Experts of a small language model.
Size: 8 layers, width 384, vocabulary 50257, 160M parameters.
Experts: 48 experts in each of 6 layers, 128 SwiGLU neurons an expert, 2 picks a token, a sigmoid router, a shared expert of 128 neurons.
Training: a variant of Muon for the experts, 262M tokens, 9025 steps.
Below are experts of layer 4 (counted from 0) of a mixture-of-experts language model. Rows are named router (the router's row for the expert), gate (a neuron's input weights, with its number), up (a neuron's input weights, with its number), down (a neuron's output weights, with its number) and show model dimensions 96-191. Each number is 128 + 24 x the weight over its row's rms, rounded and kept within 0 to 255.
After each expert's rows: a language model's description of what the expert responds to. This comes from a sample of Wikipedia text that the model never trained on.

# expert 45
router [139 122 104 135 103 173  62 140 105  92 167 143  94 126 120 108  97 108 112  94 142 113  94 137 114 128 146 111 139 142 153 146 159 137  95 107 157 131 153 120 129 120 132 137 114 123 138 177 133 141 123 114 155 140 139 118 121 132 133 112 118 103 123 145 110 148  88 125 102 159 113  42  90 152 152  88  75 200 121 105 104  98 143 167 142 102 117 109 126 119 124 133 141 156 124 120]
gate0 [134 116 109  86  97  90 139  87 114 124 126 142 114 136 131 101 137 108 120 133 136 175  79 111 160  90 126  91 137  98 111 131 150 110 136 156  95 131 128  96 126 126 131 109 122 145 119 128 136 136 130 127 126 101 107 116 147 136 101 100 139 149 118 126 131 150 164 124 152  87 131 107 118 117 122 146  97 149 115 137 108 134 117  88 153 135 109  76 119 151  70 155 153 129 115 163]
up0 [125 112 121 130 128 134 174 151 144 125 102 140 131 112 141 113 109 175 161 138 119  83 122  86 101 149  87 104 143 143 140 104 116  63 128 111  98 120  97 139 160 134 137 106 148 117 111  81 183  84 101 109 150 134 136 133 143 106 143 155 106 142 132 123 140 150 156 118 146 119 116 137 124 134  91 138 125  99 117 111 145  89 135 108 107 120 106 159 102 154 176 112 120 104 117 162]
down0 [123 143 161 140 149 132 101 137 121 121  73 127 133 147  91 121 112 134 137 145  70 131 151  76 101 125 113 132 144 168 153 136 130 161  97 109 112 116 108 142  83 119 141 154 142  91 115 187 161 145 126 142 107 112 109 136 109 161 128 156 119 178 152 167  87  79 138 144  83 135 114 123 130 157 143 104 125 125 109 166 147  89  92 110 141 118 106 156 131 109 149 129 147 125 159 156]
Articles and numbers after prepositions in sports, chart and election statements, like "for the club", "plays 14 games", "part of an".

# expert 13
router [141 157 107 130 107 141 167 110 139 118 129 128  77 121 129 116 111 146 107 112 119 107 113 112  79 107 140 119 190 128 106 150 145  91 113 124 154 113 124 141 140 151 147  90 122 156 125 109 134 113 118 146 166 130 144 150 157 106  81 123 132 118 128 121  95 128  95 124 107 181 115 106 123 143 159 136 105 109  91 148 124 151 146 141 112 106  71 166 105 100 154 136 115 107 123 137]
gate0 [136 140 119 160 100 157 140 122 139 104 122 120 156 132 112 106  77 181 125  94 145 118 106 140 114 140 149  91 139 113 129 113 139 110 144  80 122 148 124 126 130  93 128 142 141 104 122 117 130 138 131 156 111  94 110 123 130 137 125  95 134  89 152 126  56  92 145 105 124 202 131 109  98  97 152 154 166 133 119 143 113 127 116 107  94 127 115 110 125 150 133 135 129 159 119 182]
up0 [ 97 118 132 123 159 103 121 107 140 150 123 122 118 100  95 147 128 116 102 140 157 132 115  83 135 136  94 124 140 137 115 102 147  63 154 140 126 112 126 181 118 155 114 101 153 148 151 130 159  88 123 119 138 166 121 133 153 116 132 120 117 142  82  95 140 112  96 126 146 108 152  99 151 124 146 129 123 109  93 148 162 127 136 150 118  86 106 155 139  87 119 144 175 111 147 109]
down0 [123 157 125  53 105  75  89 150 112 151 180 131 126 175 131 128 128 138 128 107 120  87 132 148 129 148 103 121 138 112 129 142 159 125  96 145 109 145  89 140 159 128 187 100 136 141 149 136 151 139 118 113 104 114 151 133 152 140 123 145 111 126 135 186 109 135 104 149 148 140 166 113 117 119  90 129  96 173 126 146  97 150 128 125 169 134 133 135 174 115 143 119  82 120 170 174]
Final element of a list or table entry, such as a place, parenthesized year or score: England, Manitoba, (2005), 6–4.

# expert 47
router [127 131 138 106 130 149 129 132 122 127 152 111 112 116 100 141 119 133 126 146 146 114 114 119 140 104 153  99 154 100 142 158 122 127 124 146 165 164 124 155 120 105  93 154  88 135 116 127 140 114 151 107 137 139 144 157 165 126  89  86  96 102  90 145 128 134 125 102 134 154 136  87 118 140 132 103  92 154  68  91 142 115 156 121 143  84 110 111 142 133 132 140 168 134 115 108]
gate0 [ 93 164 124 121 137 115 160 161 125 114 135 134 121 154 127 124 133 127 138 104  90 111 120 162 130  99 112 131 129 153 138 155 147  97 133 161 110 128 105 155 145 141 141 141 100  92 129 155 106 145 136  85 145 133 137 139 121 132 135 109 127 156 134 130 190 113 158  77 144 123 158 142  81 125 119 133 103 124  74 128 134 133  89 107 173 124  82 118 135 204 144 147 118 126 125 137]
up0 [153 141 100 189 125  74 124 180 145 133 128 145 137 146  95 137 124 136 138  61 101 103 127 125 143 181 132 127 112 161 130 150 133 105 108 132 168  94 117 105  98 106 145 150 128 124 173 144 127  95 139 175 152 128 140 158 104 125 186 127 124 115 103 128 140 127 160 128  96 122 143 165 113 136 136  76 118  99 130 143 148 144 118 124  75 157 133 104 102 140 133 142 130 102 110 147]
down0 [121 119 118  83 120 129 155 158 118 151 125 132 135 114 131 149 139 121  93 132 171 157 116 123 105 159 145 113 115 121 158 107 118 106 146 133 153 136 133 163 130 114 131 132 107 101 119  99 126 117 137  99 125 127 180 126 143 118 109 170 117 147 129 134 122 123 136 161 131 124 122 111 150 168 103 141 138 159 140 138 169  95  80 152 112 128 122 162 101  60 139 139 145 145 144 141]
Prepositions and years or words naming sporting events in athlete bios, such as at the 1980 Winter Olympics, During, After.

# expert 0
router [133 137  80 112 193 149 153 144  63 105 163 126 122 120 162 110 111 147 136 107 147  95 103 123  98 172 130 125 168  63 118 146 130  96 117 127 128 143 111 168 161 158 104 137 108 156 139 145 151 136 180 134 173 148 116 124 144 132  89 103 115 100 110 144  96 134 122 115  93 155 148  87 116 139 166 110  83 162  68 103 150 127 114 152 107 108 109 149 133 100 139 112 129 143 138 111]
gate0 [130 162 145 120 119 133 142 117 142  94 133 133  96 150 130 117 126 126 107 154 139  95 140 163 142  99 134 134 130 129 163 151 153 148 139 125 159 149 119 150  84 167 112 150  90  80  98  92 135 141 118 121 132 119 111 114 156 131  95 142 208 118  96  96 146 136 113 133 125 157  97 122 161 131  74 175 148  91 103 117 102 136 110 161 110 131 153 141 115 152 114  93 109 117 102 143]
up0 [161 127 146 134 148 102 134 137  97  91 158 118 129 106 147 109 106 126  97 109  94 169 156  90 138 168 189 126 100 123 141  97  92 143 142 129  93 137 146 121 146  88  50 113 168 166 153 144  99 108 149 114 121 106 167 147 138 146 175  92  93 113 127 138 122 128 135  87 118 157 169 106 112 137 166 114 119 122 132 125 133 146 152 157 146 147 135 143 145 130 103 142 160 105 100 109]
down0 [151 139 141 108 169 123 142 132 112 104 131 144 119 146 154 116 102 126 114 107 144 148 153 151 128 112 191 181  75 107 112 130  99  86 140 135 123  94 169 163 165 124  97 121 144 115 150 160 149 167 168 140 147 116 151 124 150 138 144 150 141 149 112 166 101 130 138 129 125 175 134 112 131 106 125 132 147 116 129  79 169 119 109  79 109 148 135 126 132  86 127 110 130 145  92 155]
Prepositions of place and time, mostly "in", also of, on, from, near, after verbs like located, born, filmed, released.

# expert 9
router [133 136  76  99 105 132 130 106  98 114 149 142  88 148 150 125 116 116 126 130 125  99 102  98  95 118 159 114 178 122 128 184 182  92  92 141 133 123 107 159 147 145 112 114 112 158  88 130 155 154 120 145 141 128 125 138 171 117 111 100 110 100 146 131 100 127 129 138 123 153 116  82 118 158 160 141  83 122  90 132 148 123 160 155 140 112  62 147 123  94 132 133 162 136 116 128]
gate0 [123 126  58 175 118 118 144 117 120 141 131 139 111 131 103  75 151 165 100 162 155 148 111 115  77 163 131 158 117 126 123 126 134  96 118 140 122  99 131 130 115 109 122 136 138 124  94 131 140 130 101 183 132 134 204 134 157  89 111 133 103 148 169 144  81 104 103 134 132 135 134 103 123 105  95 123  58 130 105 136 129 130 103 123 105 121 119 127  98 155 102 142 101 146 129 101]
up0 [114 130 171 125 140  90 125 102 112 175 126  97 123 136 114 167 124  99  61 143 106 160 154 129 139 129 114 148 150 112  90 108 146 116 139 154 155  64 119 158 144 135 131 161 150 139 154 154 143 155 171 122 119  99 119 137 112 163 130 129  85 153 131  65 182 161 165 120 135 152 113 117 137 159 121 155 155  83 138 143 111 125 134  88 128 178 141 107 136 147 126 121 111  96 139 127]
down0 [124  71 115  93 125 119 102 113 114  97 135 134 101 109 148 120 134 138  84 166 119 150 109 122 136  97 147 129 122 177 121 100 129 117  92 131 133 171 132 144 132  90 126 133 168 142 125  88 121 161 111 113 101 105 140 106 142 162 137 125 117 107 131 164 132 140 144 109  98 134  95 166 135 126 115 155 109 130 103 175 124 106 112 122  71 128 119 114 132 163 134 140 117 123  97 169]
Line breaks, indented list breaks, semicolons and closing pipes ending items in bulleted lists, citations and table rows, e.g. "bars;", "(2024).".

# expert 3
router [151 125 113 117  92 127 129 138 135 100 140 133  89 128 144 150 126 112 125 106 123  66  82 107 149 102 143 114 145 105 136 172 116 114 124 132 140 129 114 142 140 135  78 104 104 121 124 116 143 112 128 144 137 137 148 118 117 128 158  99 113 118  84 131 126 113 135  91 138 177 181 108 118 177 108 113  96 101 107 129 180 107 149 140 121  79 104 140 136 118 165 128 140 128 126 133]
gate0 [105 136 129 144 133 151 143 101 177 145 145 127 108 115  93 116 104 136 113 107 108 165 124  90 108 129 139 125  88 122 102 104 146 150 128 135  89 115 144 107 143 141 111 113 114 131  96 137  81 101 120 156 130 135 148 163 149 136 106 105  92 140 123 126 117  93 105 113 124 144 132 109 146 102 143 143 118 151 128 107 112 117  91 128 196 144 116 145 124  89 140 125 129 144 116 134]
up0 [128 133 142 110 158 142 132 185 145  79 108 170 156 122 131  94 133 137 115 161 150  85  98 104 142 141  89 115  84 176 107  97 144 120  69 119 128 136 102 111 170 161 116 128  89 124 117 174 106 131 114 130 123 149 154  68 145 106 139  99 150 143 134 110 134 132 131 150 188  85 141 137 103 120  98 121  97 125 141 156 130 150 109  85 139 128  98 157  93  91 177 148 149 141 118 121]
down0 [150  90 139 135 149 137  84 135  78 148 151 110 128 149 130 151 154 160 136 101 168  98 100 134 124 129  79 139  81 124 145 110 115 120 137 102 125 148 136 131 124  97 152 142  72 166 118 114 134 164 127 136 160 109 136 155 121  96 146 104 162 136 114 145 139 139  53 154 133 104 139 184 126 140 101 103 148 105 158 183 126 146 130 149 120 112 123 126 122 142 124 104 147 138 114 100]
Capitalized words inside names of organizations, awards and competitions, such as University, National Institute, Champions League, Film Award.

# expert 18
router [146 160 160 145 112 170 136 142 128 124 115  90  47 104 103 133 104 126 132 133 128 107 113 112 114 157 101 129 133 132 140 164 163 117 126 121 125 136 125 121 118 160 125  88 128 146 101 125 116 105  89 121 154 144 159 212 137 100  87 127  89 110 107 140 139 104  95 119  98 170 122 109 136 188 140 116 131 125 115 105 137 101 154 119 148 118  79 133 175 106 144 134 135 127 129 136]
gate0 [137  99  92 118  87 147 138 167 148 149 144 120 121 128 174 134 124  97 128 132 115 122 106  65 147 141 188 190 165 126 142  92 165 122 152 143  84 171 121 133 102 143 148 143  68 104 113 137 134 134 100 148 140 162 141 128 144 131 103 136 148 113 112 122 131 136 103 107 157  92 157 115 129 106 122 127 148 132 111 101 158 174 114 142 133 135 139 166 176 103 109 160 146 108 110 168]
up0 [118 144 174 114 138 126 102 163 176 104 115 117 108 145 120 100 135  97 148 145 110 117 152 129 186 152 152  78  94  67 178 108 122 105  97 167  87 135 169 129 110  68 110 129 111 115 132 113 135  83 136 125 135 127 149 136 121 147 156  94 126  88  95 127 103 125 124 153 163 116  95  97 127 123  86 148  98 103 124 164 141 119 118 142  98 182 117 155 132 151 140 122 125 107 111 134]
down0 [136  96 151 114  96 136 180 120 150  95 165  66 168 146 102 123 143 105 121 127 152 124 106 115 144 135 157 101 140 171 161 158 149  99 159 130  88 164 108 151 131  91 116 113 136 145 123 130 133 149 130 118 138 153 103 139 101 163 103 155 113 112  83 134 119 104 138 144 145 171 154 143 123 122 116 114 130 143 159 137 127 114 116 182 150 116 132 139 151 115 167 125 135 126 138 121]
Common nouns and noun pieces naming objects, roles or types after a or the, such as rifle, teacher, program, table.

# expert 12
router [115 164 115 109  89 146 145 100  68 126 141 115 104 119 116 124 131 126 113 103 108 109 133 119 100 128 148 118 179 129 135 174 142  93 141 116 116 138 128 143 129 132 140 118 141 132 102 127 143 104 132 141 161 133 113 138 141 140 101 123 119  71 119 148 118 140 169  77 130 197 127 106 135 142 139 128 100 170 132 104 110 134 157 147 151 121 125 132 128 127 143  99 174 137  85 125]
gate0 [148 100 139 139 126 153 153 122 144 166 137 116 125 118 125  89 152  96 141 150 136 118 128 115 166 136 135 122 151 123 146 152 116  84 138  44 123 102  87 110 112 125 126 168 110 159 126 123 120 149 111  96 102 132 120  83 140 143 152 157 158 117 103 120 113 112 172  82 168 139 125 111 149 123 147 101 123 134 138 155 135 146 151 158 108 169 162 121 172 120 146 109 149 154 135 137]
up0 [109 149 108 101 165 144  80 124 108  91 118 104 120 146 120 170 103 180 115 125 114 158 119 134 105 140 138 123 116 118 129 126 143 174 122 154 190 145 123 128 154 118 146 133 112 124  94  95 114 150 102 142 128 134 163 151 142 133 144 139 108 168 127 100 162 172 114 160  93 139 118 156 116 144 180 121 137 133  96  95 146 147  99 105 119 142 100 119 109 160 133 139 137 103 113 102]
down0 [133 121 123 129 126 107 120 119 105 115 126 160 152 108 123 144  85 130 154  98 101 111 160  85 130 151 118 121  93 147 131 122 134 191 135 141 143 104 122 135 108 143 120 146 133 105 139 118 129 123 102 106 128 154 117 109 125  89 128 147 125 107 128 131 124 164 142 118  68  53 135 140 151 111 110 103 100  87 168 124 122 138 116 165  94 124 126 133 167 129 128 130 154 130 134 132]
Sentence subjects naming people: pronouns he, she, his, and surname pieces or given names before was, has, 's.

# expert 4
router [134 133  85 120  89 139 111 128 122  91 146 178  97 126 117 119 104 191 116 114 127 118 106  76 107 140 171 133 111 143 113 137 142 114 113  89 105 138 117 159 131 144  87 152 105 130 115 136 142 180 128 138 156 146 143  88 107 136 113 138  95  94 104 116 155 159 128 145 119 199 133  53  91  97 110 129 105 147 111 112 110 127 146 167  99 113 114 115 127 132 147 137 157 154  96 147]
gate0 [201 104  81 142 101 129 114 126 113 121 133 127 153 109 122 131 131 183 137 153 125 141 128 145 107 135 125 130 129 130 129 109 155 130 112 124 112 134 133 129 115  95 153 110 125 114  77 141 126 153 158 149 129 147 128 123 117 104 152 129 140 177 102 104 156 104 136 131 129 152 141 117 116 115 116  88 111  92 124 142 107  83 113 164  69 117 115 146 137 153 128 168 140 124 101 145]
up0 [128 120  86 119 129 154 115 131 147 168  95 116 104 148 119 156 145 138 114 127 126 114 140 149  97 104 149 134 118  93 146 110 127  95 109 110 123 132 107 119 159 179  73 113 146 105 140 109 140 126 144 146 169 112 145 145  95 112 117 136  78 104 137 177 100 101 120 167  91 104 135 110 143 144 156  99 137 118 147  87 153 156 110 122 144  86 111 155 133 133 133 136 142 150 136 105]
down0 [155 109 145 110 132 111 110 107 162 137 142 118 137  91  85 139 130 101 135 102 112 164 111 148 124 139 147 110  83 131 110 138 114 116 140 126 112 144 121 103 158 122 111 109 109 126 123 126 116 101 111 123 158 133 127 171 144 170 134 113  88 108  94 154 151 120 133 131 113 112 150  98 159  80 165 123 141 111 155 151 131 147 131 132 124  75 163  90 144 123 125 145  98 106 145 110]
Line breaks and section-heading tokens in lists, tables and infoboxes, such as ==See also==, Personal information, table rule rows.

# expert 23
router [161 148 110 131 138 141 100 147 112 108 152 133  95 142  92 105  91 136 125 113 143 116 139 122 113 143 164 130 133 109 115 157 162 125 167 112 139 146  75 154 122 156 106 137 121 154 117 136 130 127 142 106 149 142 145 110 143 125 109 129 109 104  82  95 117 120 119  98 110 176 155  25  95 146 160 100  93 165  70 109 135 109 147 147 117  85  98  92 110 115 124 131 129 143  82 167]
gate0 [107 137 140 101 134 112 116 133 103 133 184 122 114 139 110 117 119 125 160  79 174 114 136 118  91 119  69 140 166 136  97 158 138 141 159 132 126 126 139 107 132 131 126 154 126 112 120  90 150 135  75 102 107 113  78  92 129 126 109 124 194 170 131  94 147 110 124 115 100 128 144 145 145 138 135 116 132  91 136 118 144 139 139 115  99 156 145 151 110 155 110 147  86  83 152 101]
up0 [113 144 183 140 129 110  89 130 152 119 104 158 153 128 149 155 147 122 110 136  70 133  99 110 149 117 145 124 144 120 125 107 120 121  97 103 140 142 178 125 116 112 116 105 153 152 113 138 122 155 164 131 149 145 219 132  99 118 128 122 118  83 157 134 159 100 124 143 150 101  89 148 117 116 160 101 155 170 122 138 140 141 129 115 139 121 158 135 136  92 154 166  97 144 130 121]
down0 [132  87 109 142  95 129 138 136 137 142 145 125 124 115 118  77 146 165 114 108 166 155 155 136 116 136 125 124 149 144 122 155 107 124  89 155 145 142 101 116 154 122 120 111 116 144 144 155  73 146 129 123 129 176 129 149 123 108 124 147  62 115 168  83 151 139 130 119  96 159 122  99 109 102 124 149 112 104 146 143 108 139 118  93 131 159 128 128 129 117  94 123 103 135 115 100]
Line breaks and sentence-final periods closing a paragraph, before section headings, list items or a new paragraph opening with The.

# expert 38
router [112 152 153 116 141 146 110 131  70 131 188 107  64  84 102 129 102 122  79 113 123  91 117 118 143 118 156 130 151 116 131 144 174 131 128 146 135 119 115 128 123 121 133 120 171 146 126 112 152 138 141 165 185 136 164 169 157 132 117 109 108  81 112 156 126 123 137 104 123 199 128  93 140 162 142 123  90 145 134 116 102  91 125 176 138 119  85 100 126 119 115 124 147 125  92 128]
gate0 [143 125 131 128 150 144 122 122  87 151 133  79  73 116 120 145 116  95 120 146  89  96 144 134 119 163 130 131 146 121 141 144 116 123 187  92 173 160 176 114 134 148 126 151 138 132 100 156  82 131  79 101 133 163 143 162 140 115 123 118 135 140 116 120 104 134 159 116 122 199 129 107 146 109  92 140 125 129 158  99 146 129 171 142 147 149 147 124 133 124 154 133 138 149 126 116]
up0 [102 104 138 123  96 120 102 163 103 134 124  88 114 143 122 133 137  98 151 120  66 101  72 132 151 129  97  96 167 100 127 111 112 119 111 134 140 139 112  54 120 111 142  78 181 123 164 123  75  95  78  99 130 176 138 152 135 116 129 137 124 128 120 119  77 125 142  76  81 175 122  95 120 111 110 101 138 129 140 109 143 113 154 100  98 124 127  85 100 120 135 125 142 167 115 124]
down0 [122 124  73  83 156 102 132 141 105 107 168 160 107 100 149 120 128 151 160  98 116  75 121 128 104 181 155 117 111 112 139  99 112 131 124 124 142 141 106  95 109 165 110 121 165 204 111 146 104 148 113 119  63 124 161 170 101 153 158 101 136  91 146  90 123 123 144 154 138 138 134 131 163 132 104 101 110 126 118 118 133 127 164  96 169 136 127 114 118 115 119 165 148 120 126 185]
Capital letters or first pieces starting unusual proper names, team abbreviations and taxon names, such as Paw-tucket, Kw-ara, O-zz-ie, UT-SA.

# expert 7
router [141 121 115 144  82 145 107 135 108 134 146 164  75 157 129 125  90 142 111 115 177 152 123 112 113 143 157  70 138 125 130 190 152  97 118  99 151 125 129 124 130 132 154 112  93 133 102 173 153 164 116 124 127 133 118  99 127 113  94 126 126  83 140 136 133 152 155 148 138 140 146  71 131 121 153 100 112 157  92 155 114 100 155 152 123  87 109 113 149 101 123 103 136 144 112 142]
gate2 [132 118 133  97 109 107 150  93  80 109 130  95 125 139 127 127  78  88  83 158 132 113 147 163 124 136 160 122 153 149 138 133 113 107 150 135 118  98 144 163 128 141  85 145 110  74 105 127 132 176  94 101 139 184 173 137 108 123 114 162 151 121 110 147 131 186 157 134  88 134 159 155 153 165 108 103 136 147 141  71 141 150 122  94 144 158 151 156 123 134 171 108 104 118 108 130]
up2 [111 134 132  92 134 160 157 146 164  79 103 132 130 119 129 120 148 149 140 123 152 148 134 104 121 128 136 149 146 103 180 164 124 151 165  97 130 120 125 148 169 109 105  99 122 146 127 128 148 146 194 138  96 104 131 136 130 126 123 137 115 101 131 133  93 116 109 106 189 140 135 147 141 104 163 126 125 117  86 139 154 101 144 187 124 138 129 106 150 137 112 143 115 160 125  90]
down2 [108 118  79 140 107 106 126 143  98 120  81 106 153  94 140 117 119 133  64 137 121 128 185 132 107 154 138 146 154 178 149 116 117 144 137 153 117 174 136 103 120 125 117 129  83 123 105 141 130 118 120 157 116 128 164 108 180 156 150 122 136 134 106 132 107 124  78 107 122 128 128 132  95 121 157 115  89 130 100 138  84 168 156 128 126 146 103  86 165 108 107 150 143 120 164 113]
Determiners and adjectives opening a noun phrase after the/a, such as these, original, extensive, eastern, range, in descriptive prose.

# expert 44
router [119 111 119 129 103 127  61 125 108 150 161 141  79 138  74 148 104 132 143 124 145 116 110 118 135 142 122 124 131 117 131 144 154  84 124 140 155 163  96 167 140 159 111 106 141 128 109 128 142  96 150 160 140 102 140 120 129 136 118 120 133 111 156 125 136 103 141 130 137 160 109  92 124 150 138 126 121 145  99 106 162 127 128 146 112 103 122 130 125 148 127 130 124 166 126 137]
gate0 [128 105 106 174 124  85 139 147 166 116 152 105 150 128 124  72 156 145 124 103 154 112 150 137 159 109  91 130 135 140 134 137 140  75  97 119 119 149  94 103 106 124 137 130 130  83 122 131 156 155 125 109 182 137 140 118 109  73 110 103 154 134 134 146 134 121 135 129 123 133 126 112 124 102 120 143 167 113 138 116 137 169 135 113 121 116 148 136 149 150 172 123 102 184 130 109]
up0 [158 140 127 126 151  72 121 142  93  71 149 144 116 133  77 131 158 125 153 128 128 108 134  82 124 163 160 139 146 153 183 134 130  99 105 125 109 136 120 147 141 120 114 149  91 103 114 128 156 173 129 131 112 163 140 135 125 121 139 115 129 134 131  83  94  98 161 140 137 135 119 154 116  88  67 132 136 126 109 154  77 141 124 136 159 134 133 106 110 130 116 160 144 108 108 107]
down0 [ 61 134 138 153 127 125 119 121 138 119  75 130 156 156 114 115 130 131 129 107 151 161  99 128 138  92 119 110 132 139 141  92  99 114 125 127 123 142 128 149 102 144 137  93 124 114  68  67 170 117  58 114 120 152 104 102 117 138 116 138 131 130 144 172 129 146  94 108 138 131 137 103 158 137 122 120 177 151  97 112 103  67 111 141 175 151 171 147 143 125 165 124 145 154 154 149]
Common nouns, often plural, naming kinds of things or people in general prose: species, bacteria, women, students, systems, rice.

# expert 26
router [135 153 125 125 100 170 112 121  80 162 165  99  92  94  55  87 134  89 131 154 107 123 127 120 125 112 157 118 155 104 143 147 143 131 177 111 145 107 121 152 156 133 114 153 143 128 102 127 126 107 112 121 142  99 148 109 129 111 116 135 104 122 119 120 137 122 156  97 115 189 151 155 137 145 148 100 103 167 121 107 128 119 159 163 133 131 122  77 124 129 140  84 179 136 115 158]
gate0 [113  98 175 120 111 113  93  83 153  89 110 108  79 126 122 138  97 147 177 104  84 132 105 125 138 149 138 145 116 105 101 119 152 132 122  71  85 165 152 142 117 104 115 119 181 114 140 103 116 124 141 117  93 149 130 110 133 101 120 163 103 129 120  59 136 140 135 128 118 145 101 120 109 174 144  74 131 126  97 115 137 142 103 159 139 127 130 146 148  78 119 146 181 126  94 146]
up0 [ 87 165 151 107 131 125 115 148 121 120 134 126 122 152 149 149 126 102 135 111 137 121  97 138  84 100 140 140 112 103 119 170  95 137 107 106  94 143 125 161 132 125  62 108 131 112 166 139 118 145 109  84  91 146 127 137 133 101 126 161 132 115 160 102 147 119 123 127 102 163 114 112  91 130 106 131  85  99  84 152 132 103 124 152 136  88 143 125 128  94 154 131 175 140  96 129]
down0 [121 150 132 107 112 121 101 142 118 113 137 142 146 159 170 129 114 106  86  73  97 165 124 171 105 125 149 133 171 153 123 147 111 133 115 152 103 130 160 135 124 134  99 161 100 151  99 155 123 108 148  66  79 109 107  64 129 125 113 142 134 181 156 127 120 161 173 109 161 168  98 149  74 138 138 159 141 110  67 123 159 133 177 126 159 119 160 121 116 142 115 155 163 120 110 102]
Pieces of surnames, often foreign, that follow a first name, such as Sach-s, Samson-ov, Ran-jan, Di-acon-u.

# expert 16
router [137 162 109 144 100 175 132 148 134  85 137 119  77 117 121 105 111 147 123 133 106  89  97  93 114 167 118 150 166 151 132 187 163 107 122 105 165 136 140 147 119 137 119 106  66 122 121 145 122 175 120 147 169 148 132 156 140  91 113 124 140 106  74  84 123 144 121 137 133 182 130  79 121 129 147 143 113 124  96 126 109 117 139 131 123 106 109 109 106 118 148 122 126 132 156 126]
gate0 [104  98 127  97 124 157 116 112  29 152 168 131 118 145 176 118 144 146 160 130 118 141 108 158 140 142 155 107 107 113 101 132 136 111 165 153  78 117 146 134 127 117 181 121 102 101 117 177 159 136 131 122 120 118  87 121 144 100 112 145  87  98 122 149 139 162 125  91 157 131 174 101 158 123 146 119 120 129 120 122  97  84 119 139 103 127 151 101 175 104 135 102 125 139 112 180]
up0 [100 100 128 155  97 160 139 125  94 132 118 136 136 111 114  87 161 142 142 111 117 147 128 167 106 147 136 130 147 107 132 145 104 113  98 116 116  96 155 101 156 142 196 114 129 132 127 130 129  86 134 136 106 167 188 121 104 103  97 131  93 122  66 167  90 178  93 169 149 123 140 109 141 147 107 160 111 147 123 162 131 103 118 121 139 163 133 146 113 161 142  83 125 152  81 145]
down0 [110 126 161 124 150  96 132 117 165 132 114 114 138 118 130 158 168 116 116 102 117 148 119  93 119  84 143 134 104 132 129 196 151 128 116 143  95 132 113 148 151 153 134 146 113  84 106  94 127 146 123  93  85 151 158 164 129 120  65 149 118 147 118 164 107 133 151  91 130 100 146  95 156 108 127 148 122  94  94 100 153  90 143 145 124 142 136 171 142 130 123 146 149 145 127 169]
Words just after of, in, from, mostly determiners and adjectives (the, its, early, late, 19th) before century or a noun.

# expert 28
router [112 105  85 155 108 129 165 116  75 122 132 114 122 135 130 115 100  92 139 141 147 111 137 131 123 139 146 109 178  97 150 135 104  99 125 136 122 155  95 132 139 173 141 123 118 130  99 155 138 155 133 142 172 159  98 111 159 106 103  93 129 112 112 122 114 161 132 137 105 148 129  53 136 143 147  97  93 135 109  94 142 152 141 161 129 110  90 113 128  84 159 107 145 120 138 146]
gate0 [ 96 122 134 120 153 113 183 119 154 136 148 141  93 114  94 148 136 132 117 128 133 132 169 139 149 129 143 118  90 128 125 120 111 134 141 169 189 133 126 154 152 132 136 122 104 132 132 161 104 139 103 130 142 147 122 103 121 157 131 115 118  84 112 116 152  88 136 110 161 157 126 126  96 158 139 132 116 105  83  77  95 149 101 110  73  96 140 140 138  90 146 160 110 127 150  85]
up0 [152 117 118 113 167 126 198 108 166 108 101 127 113 118 137  87 122 182 132 112 111 103 136 126 137  80  92  93 151 135 131 156 110 147 140 118 159 138  97 111 100 122 120 127 141 121 138 164 148  85 132  81 162 132 132 104  69 109 221  99 124 151 115  93 132 103 133 159 130 141 122 152 143 134 115 129  92 111 152  76 132 115 115 134 136 113 143 142 153  94 128 141 127 145 164 146]
down0 [135 140 129 125 118 102 131 165 157 102 143 170 131  93 135  84 141 126 146 128 105 105 110 129 128  98 164 112 167 153 138 165 136  91 127  79 119 151  99 121 132 130 158 100 166  83  71 149 100 172 126 109  71 113  96 147 143  66 167 151 178 146 112 143  98 130 109  93 126 142 124 119 125 167 132 130 171 167 155 126  81 126 127 129 129 125 145  90 133 137 102 142 150 138 125 171]
Prepositions linking verbs or nouns to objects, such as of, to, by, among, between, regarding, after words like due, part, used.

# expert 5
router [131 144 111 133  89 162 135 108 122 103 184 110  97  99 158 104 109 125 115 121 159 124 122 123 138 142 119 102 188 125 145 147 166 121 128 102 160 141 128 108 157 130 153 114 123 129 121 103 155 146 127 137 170 166 117 122 155 112 127 101 117  95  93 130 123 115 104 141 124 186 129  69 117 165 158 122 100 116  93 138 136 159 181 173 108  67 100 125  96 125 130 104 127 139 123 134]
gate0 [145 149 106 123 124 122 136 164  82 110 146 129 137 143 167  81 132 117 123  84 111  80 127  94  85 108 112 154 159 120 109 167  83 209 107 156  88 136 119 141 127 103 110 141 132 154 126 134 152 120 120 127 106 138  89  78 134 123 133 139 152 139 113 115 159 108 131 156 120  92 125 110 130 145 119  53  97 111 132 112 151 147 139  96 160 119 129  87 150 137 173 142 177 118 124 115]
up0 [134  95 126 137 171 139 139 135 127 144 124 133 120 104 148 112 167  95  85 143 131 146 118 120  77 105 113 136 137 105  83 153 129 135 113 154 108  81 106  99 154 117 131 166 176 148 158 151 133 124 125 165 188 109 146 103  99 112 117  61 129 116 104 107 103 143 144 104 172 132 117 122 143 132  92 113 149 126 127 115 134 127 130 120 135 175 103 141 115  70 136 122 152 135 133  80]
down0 [136 102 116 169 119  96 117  97 149 126 110 108  99 169 109 118 114  88 129 135 117 158 135 143 126 124 150 140 149 139 142  90 187  82  99 142 115 163 103 127 138 152 149 100 137 120 108 148 120 150 126 144 118 133 127 129 118 122 111 137 109 125  72  99  92 116 132 139 142 124  87 112 165 142 132 149 150 119 114 165 119 125 150 150  91 141 156 131 139  98 128 152 158 160 124 115]
Table pipe cells and divider rows in sports and statistics tables, plus counted nouns or year ranges like years, laps, 1861–1864.